Weights of a small mixture-of-experts language model, trained from scratch on English Wikipedia.
Experts: 96 experts in each of 10 layers, 32 SwiGLU neurons an expert, 8 picks a token, a softmax router, a shared expert of 64 neurons.
Below are experts of layer 8 (counted from 0) of a mixture-of-experts language model. Rows are named router (the router's row for the expert), gate (a neuron's input weights, with its number), up (a neuron's input weights, with its number) and show model dimensions 0-191. Each number is 128 + 24 x the weight over its row's rms, rounded and kept within 0 to 255. Numbers have three digits each.
Before each expert's rows: a language model's description of what the expert responds to. This comes from a sample of Wikipedia text that the model never trained on.

# expert 58
It responds to: Determiners such as the, his, its, their, a and to before a noun, plus 's in song titles like Let's.
router:162110112101125095153149113151157149170163064116124160123170127110166122118099117151094112164110133117121113123116106134158108137082171153138086124134089112127153121157132102150118089119124146098151160127140141174080129112094159117129114113122065114103110116141115098104126149120137122105137106149108098135106148087141109124112182092121092154116106118130149133121133151145130161101110112138136123167166116094175114136114103125153140123093117178079118154128155137128127147131125123136114107096112138095138138098094116144131165102147116154119094148077073117146146164129157162124
gate0:135105180142119112139126134152155150163128129118092135119116121108169125143095152177140142131120141117066109122140109108138141123145119155101101134119118093105135144135129135119118108131121169142106112136152157136131108086149116139143147130079119128131144143141121156166121129116110075134070129080141118121157146118118156177091136151109137139180114118139119088105106184123117146137100130094105111117125136116160097105088104166139115115104099117109122119061144126117100184156108147161150105178138163145157133116085127148123102114121137173103155115122172073083102145142133153136
up0:086103146117183116128129127126166159104146106156178110120137137125118147125113168113084133120124134103128152096106156131130113154155135108141173166144123115163086142131134125111110149134173126106108157120143138152154130146142156135066123119123111129125133100202152133109128116116156150139121177167124125137091126104120112146132147100159134106144085123140080111107141155102146159121158125166111084180106173110134149156119134139139117122150094095147152099169101134066117141100128159087123123172129174136142170143160141118138137120165130109122134135109143155134162127149155151142
gate1:139140078131134156148132124105134134128106161103127126163150126171128060106128128130131141128112134130183126148106110098138142131118111169103121136141164107056120081112083138140090141138117147124102109141107141100138121098125097147134066195088123116128130145155107118135117118098119113144121135087130168155163126143033110113140061111154133080100128120141145107137113116110121127120103111123101113121141104096132142104158112088117103109134136137119094117155108119136126086125137139142096131134116141127108075117099123141160116114103089105130139112099121122151140175105123117119
up1:137145111129167140120147146124121099162122141102123140111147113118159127133140103117120115156081106088138144150092091095087139154114117153141144142132111103141182088138123115120099085121063100135114121131149136111129125090130109138135100131092117138123134131147110133076089111106105122098106128107111137195149144143150159110140057135102112146150100161153128123156116159091121146099159155107144193100095131106139142146127138149120150129133168152134102091139133108152117121106120125092135129114148114098107112106151098139140098129089056144120122145126143141166199112101118131122
gate2:150087149111101102185097112108139119159109109133123113080132126080172112098093177103106137130112136093107137135112115099146139154133140095150100092132106125128154108148133114154128126148124090114145086121140149151125122154131113126098114122118114112183131081126124122077139142141152125089117107141127145191093140103111120088117131153132091157163154103102127226142094122117113125144172173101141148105105064131174093108125140122114134126139127125127103120117121113146104126110149103127157146106151138125152153111119141134120126133092165126158116139166106111142114148104106130132
up2:147117121164119125142142101166184166129128118127142123077147102127139129123132142135137110130112165128108113165149115172144131096105116135152142119131150121082110084137156158117111138132130130078138090166161118151126102129116086134125199112099146150121151138100147147127184123108124137112100168104107162128089147135114093100130092114138105166183142132141132166131097118107151121141106107118133118111057126147137107115110139123114130141126127104130115087093140159138132131134171179150126155075105107127160160144132124135117143106113098152115185149142138113097124170072150136127
gate3:140150084151154150141133098128106148122154084115116131141164134076176137139137120089116133095132184108114116161124126138101123140159101130156129103141155130144155096093121093133111091144147131146150150132122113139132109132133101127092130090119117153122107093141126130148146136106134134171114102163127115185145156120087128071127153136098162138116177124116140141140100103132128098141148136110125106060130130142146155121126168061183123160139169120137178127122162144104146150139127108147143166156135120133105137102147135134105153096095167109122141100146078093153132158111095125147
up3:124122132132120094112123104127135155157126154139105158115158111129106126137093130133058109104193171130118133125113135096091113141118131182161149153131083102122134093123153124132133119121172109134114145062123083126127117111137134140153108139121153150163108121154105094121143131108138142124124096168159125165066134081091149090137161129117134110120114134112121109141107164137088173135127161162131126126110133176145159101131118145126134145092130152107091103125111105166098122089078165143127118112161106137101105120115116116107096116127133148152180098167135109098157150138144160138
gate4:128125105144130137161147125117152169166123134128124138150151081115124183108128110157141102098098168126113058127162138125184113125151097132114113133135167145111120119128121108125137179117128139142162134143144120173141109124113094136151132144108129118109178108129150142124160109119108126118151096114146135105124169167150132097112121129142139140204123132150104095130117111159130096151130181130121123106119168163061127097112093139114089154169130116152164110181130110109109132140102110166098114128154143136185135107127164111148115105152161130108175123144138146116141119152137124166
up4:100169152144147131102092136128111122137157162157133106133123113130169108107147152125152144164117163143145145147111114173090150174145098185122125150131149095123140120097129131088148176077129108107115133149125123091106137106134111151117103127162105146145129162125174121080094108132151112102155169095126134117132113114126117149112094163151082148158110100149137105094082069144152096170114123091155084145151127138093098113157097169125085120137133123127163097123100159136152156126142139130154110190134116134127123097096109129160109111131135137124113133133121124146143148094127124153
gate5:104125129111090136090122115171121125099131104104104173097134131099141150152113102161137143154138089106104085119116147138137158103138144176147124154126102132130082104114142101134092158130152153136163112092131117123129102103117120117155127160122114111134121139167138099158148150123147128139132140115165090188118133145154102129130127165121153163162157113094127137141142115087082098077128171116076104111079137127127136108125094103132086086081113122094146127138098148133089098108167121102138116113171164142132116094118095130106132141126143105123141096143113114119103185128159165158
up5:063149165063135142131094136153148112149169111109162116141104143170190106121111108113139151126161112125145136190076123105151121130135107132136174141115070127141113129155176108128099109104104096081123114123136127130105145119123119135123138158116103138133092131146095121156116138130111190103141131140152118151172137128128117160143115107107110128163117163124134149153124118058135128136079125136165156119124139149138092167125128131099120128127165154131051131115136089133130167141124128111134143161109147113115109141155121103159142118162133097109103118103137125120140100147145119108
gate6:160138124105133118175151125112118127119112150108109110101150116138100144107164147121189064100120132127113109145165088153115102126100131146155137117121185125156135126108177166133105149125114122162139119104086150145181135117157119113112093108105137136173087144157142110137121137133119098146126133109104133103083143127075117121131155116100089152116112145127137104157115136096146138124092141175153117112172138132141145116135139139101131101154076116124147109153096172119118110142122140130158084121098122117142177154157081149136098127097124145149150101115130196126156179124121122128
up6:136158144141155144129140137124144162134138124144090116115133110112128144149085147111105129156165149130083121135134141089140122160120117161124073120130101101155137129172143076135100092082084104116131149123144179130162159140117126145098113115080136132159136083158130116106067126126130168114105121127169122093105122141133171130107137145132125116154124095112075158134127145162099161153125156083131132162110148147111192124146145119064123130122131159136132108177130116146139137129104103121100133153182126095137104123138136174102121099102138149117095112169136099120120152137094121130
gate7:157106101127127102117132132120147105129099101125150120107104099086096103133160135135121156148099139123133136092105110142167167190136158125143188132189135097122137106132095124118135131143149162136101132143126118162108091179151134122159100132146091171118091126128113144104103133109105147123119132125118129119156111162119171113107110143168176100175111155109172112104138109114132143086131116139140109105174133078132112117148168146132096145116122111116151122141140081149116116148121110179094140160160156110097149142135123120143141130127116125080101134122102083126121120068092136166
up7:171137116181105128119109107139123114077086114150182116147134136149117139139131159137088130108154172124107090104142162128139112130092149153113119109102126123077094117151131167157091073136131143118123146139142130085159129143117122109120123113132110131156117103078152134122129113151167145111133136120154099119116162124159139167095172127104119122127143093124121124117156122160179148134109128094161114125141176097142132144128124133179124114074114107141195151069130143181144151144120172118121126126147125146138120121135164130098130147152077125103109140107130155149155118117131115178
gate8:125161154160182141124155164130137141144154113149129105140155160114087133131117160107130133137146117156098130138153064145144098097125136134122184139154156121121132100157157148103148120115121136129142118138110160147119127095122097122134153098112109120135102142124154162157187121135118128127104167146120156137162188082130118102128148128137088165165118131103096167127099117117181124114155116163123123113120167148149166144104121145137123102157142108114137096137099135159132170136138161139136123123109094128143187110137132143094100118156122158104072173116137160155152185099098122134
up8:167126078127129109076094133150138106120117132118164140096136149154133107135142124136114124097108203157125173151115115099140160113124117122128133105157113121118133086089142076128114166103135106143120134091154142108143106159117120112093133132188118146131123068078115143132142128121157123090129144131133092178141092136126108103120125139117124146133162138135172157150098158096169109141115127097148131118143121116141110081107144095161125114096122134112116112133137134127147130149114173109120126138158089136109150106112118162090089092077148076086111151123111115157120164102155118153
gate9:145147111097143126135135167162124138131116124109127158139132143149091172166100090115144152109087111117137100158152137125156129104102123122142125139113102112122131179102134077133158141142087143116130121101109127153140155127143092123082083126138105100085141151133107142115114112142129110093137104144109171118136071139167167103101095135182138107116093123095164170124143161137168159085159149111125159086156121112094130134109109138140105146154136108148131124193116118103129103130143119139070109129126133147128154180120109104162149104146116173131119114182122133124139090137140156130
up9:140130072112086103119123132123124131092099137138179102107118113099128188106141111133123176095132139117117136105134086102157106171107116135152159121131119141116177112147120090159184167119116167106127074105091153137142100170092154141146135116165132133120101072082149103129117128117155114178115127140120146109150104143120126096124133135150156155138175095140133087126158146130119105118128116124128093139110143153130137102109168146146114155136155130121115124149155143130124088145111123103158076116109089149138128082155152140137110120091168146122140134117136105182105146100139112121
gate10:147130123108144140160110123130121155093087115121153142157120182120150152116141187064113102127134083175138109108149124105108123142123116146147129104144111074102152157155163120143147082114143122097139140132097153096150148139120152137141138086131106089122137083112126150173090144136163146130123141110103138113087081124098121103136127100129119114123103135157156147102132161114124136158115117133144143167091176082139097137118111126148114123117124147118096157126129145116111087119126125166143115099149130125116113124156126146170164132157095100085111157094178114137097158109097103076
up10:149130087137105123121117119079118140126072148135123104157152166176153144100147122128101090094110105132121116139142087113147099118156143151102110111128117094114123150144056147146111123091102115182117084114152181145127107156140139144142132152108077110142125125131139147127109131114082151110109101113176133139096118130104121121133159129135120114110109185144125100143152128177103113150144117109106166138148143158149142169153137131130151128160136099137171104105138102158152139171112146132111104130135090156110092101174158141163175120123147145119095144114144157132161137150085128115
gate11:156145128104112099092151121149138127189096121121164136092124146104088124135105092114120138127118145081134140173146090145121121115119128129139191118085133129124160165138097118109142110133161135135146163121145098103143119084143100127111101083112115140142108154139138114167128113123098188084133075100135112124135171149124141127131149102135127117092125140114136123158100158122107114141140146104157129112108117186159118122101140153103150184151121142079104128108137147129174130170080112171075149122095117137140129082149156107101113131107148167146108125126095158140135153131137132127
up11:118126114133131138113129142124144105096134106107133117133160145129120178146145151103080115111109086089130111090136158140140083077130136118161148074165086099140111133134122094137121122113103106097128106142127113136172125124101163125101151117094132139101147123152178134110153128100100127127116107151148126104166158155159188135159144131105180085132112122114151121124117125167089156117163108153132172103102113097093098099164123124149072117128160130124108129097117116118124095132159100097120108093121186118133128123161170080108164134133116132120119108169153103124125102105150135116
gate12:120167118140139079168139112166148130081138147140131128153150105070144139103152102160093121172118145106108151119097139149189105119115148162097109115153144119152096119115146137135120139156126096111131152141110134103133128118108103146095106118169117112127140101115141103118081140127122159168127124148156134139129143152127105146167137141179120164088053162144136087131104098149137104155107111146140126144126139134083150110091140095149146113145112109165101151098108126110176128150105113132142115127152128096159165087104125124166162121154164079087131116131104148144117116105146110154
up12:116106131121158134163122152078127117129118114090145122156157104091120118150171100137123115103125084103116089131151149133121156107165165093098115108111094145172094149130118143092143174095091098148132139132139128134140101137136154122116078130117089100109151129086119141141121134130099134126183124138131120161182127119137111123142117173115128119164092129079115075119120135173093130092142154132114155138146144113122106099151169153140148117151073142159132118083094091112115126171091132147137115142132115151161182145126114112123111120110164174133145125094116130113120115136107095097
gate13:120102081127111152123129147119153127101152104127143140135122067082082157143101120116110146115103147133059135101138111060116124124152142138090071116126128124135094146167144169140116118134139123115124137131166140156128092067118141134161147128133113132102139100137121178140122127159156115128117151139138193140128121138191098147133114091120137186168128118156114067103162072148130129118119124134150122154132142166112153159172115149137155153126105120153122083119122115109103131119123137124131135122090115149137146103176127141089124114128119108144133128134125168112138108125165136150
up13:124111128189140095141115149125125134110122110123102100101149137135150133115139137066128099107128121139103141128124124101168144122104118125172184133143120108136135142119125088166164125152168124124128122124126199130151066134117139111093157103145160137108128117102054093093109154113141146170157135074120162137134118161133114145149150133144154149120169122151132128139085110110167130161132127130138132168125120106108111091109106095104143121143132101150122133129176173132165134101139103117108142131129112134148147088138131149165131134179094095142152107137152106191099129099111126141
gate14:126128137097122128095117101153162124111150154132177132167104105109126142142100155128148110120126136104090070107093153087153129090144111154132093111114107103156154086153104102099114105100108135211120125148127126153116071122122159142137137167146142166136119155099109126192113109110091120136090115161146106145168109127146116166139141142112140138125154133122132098115095079133155084133104125129122174134115126109144148125138130121126143119118099105145084121152128134098121114112106095124146159134129131109121138101109072146109095164092127154111138138114167118130158073152141090119
up14:144154146142088129109145150131150134131095132138144106082115141112145104102069127124154144145132128118114154109117100070121145104103142118155162118173131164108134118107139136148181078156119101162142172154106133111100110128130108099142109111140099124123123119134104125094128157144146143172144150136100125162106122106148137079113144110161148150113147145160160150170149100121100111112111089138142093122112086165133103132126101105134107120131151105160130061145170129142156167100139141163142115108117125121112121111076082155128113157168162099157105108112180136133159149142140153115
gate15:091106143108169135141087109138102116137121115172142123122101162142138092135095076109134132124119123118135119149126156163124139104141145143111143122113108105132110101157146110145107113117193115146126165141138110132170156144111141111110084127154113116092109119141118157130135146164113106154136152156124112168124103103177184129112175132120102092157167128101168137100143144104137109106135085124114114170117084111142145143148097102132105133151090164130136097168095109107100138146160170106165124158115148135079153124155123134134161084171090164094109148115147113130107113102163122115
up15:112131185123118184140095123144115145175117135149117127136107179132094077127133144135123100130119138147126147155143089129139089134169124084125120092108163128149174178134104117147181106085164136178133148145133083127108146123117167133136111134115141127147167113137136138084127130124141138118144141102139090124154117129162156132140112149125140115105121124082127146085136101149087157098122101126097162111118118144174161183110106118099088136133195133120123124198117158123127159143126135145114135131156154112132159146092132122114099114158156140136088122106132144114158133118146114116
gate16:124135200132118124158158104133098109140128121140140152111133131150122145128156141123112106147148150138150171166132102124110093142113114149143117124165117086150127072122103150121124111141160144120115110107141158139110183155140163136106109140158130159117121120106127117140086131126138152118157137154104099091161119149148139157128152131153131141113121168117177153167089086129134173149128146098116117120104172146117138113107108140152156101077106082129144125090174123161152087152157110104086166137136128113101154095088137208126115130152101095117118121131123110137134109113138078106
up16:125149145137129159128137119144146154106114133153164161166148103132135139103125139070079113133130196135182150157146148142174115138096108101136161124144173092103129109093114118140136085114121132110117111163129086158115158118134159150155145169121143137122142123125139094108117150093068140123132136127145162094088117175118093124096117125126127164137120091115135131135132104150075115139133088087136123162122138113120110124133145104122157141110110178140115147132116147175094105143114178134117136173115118147099085133173161129115085147172134105145122158098153125139117122151138123134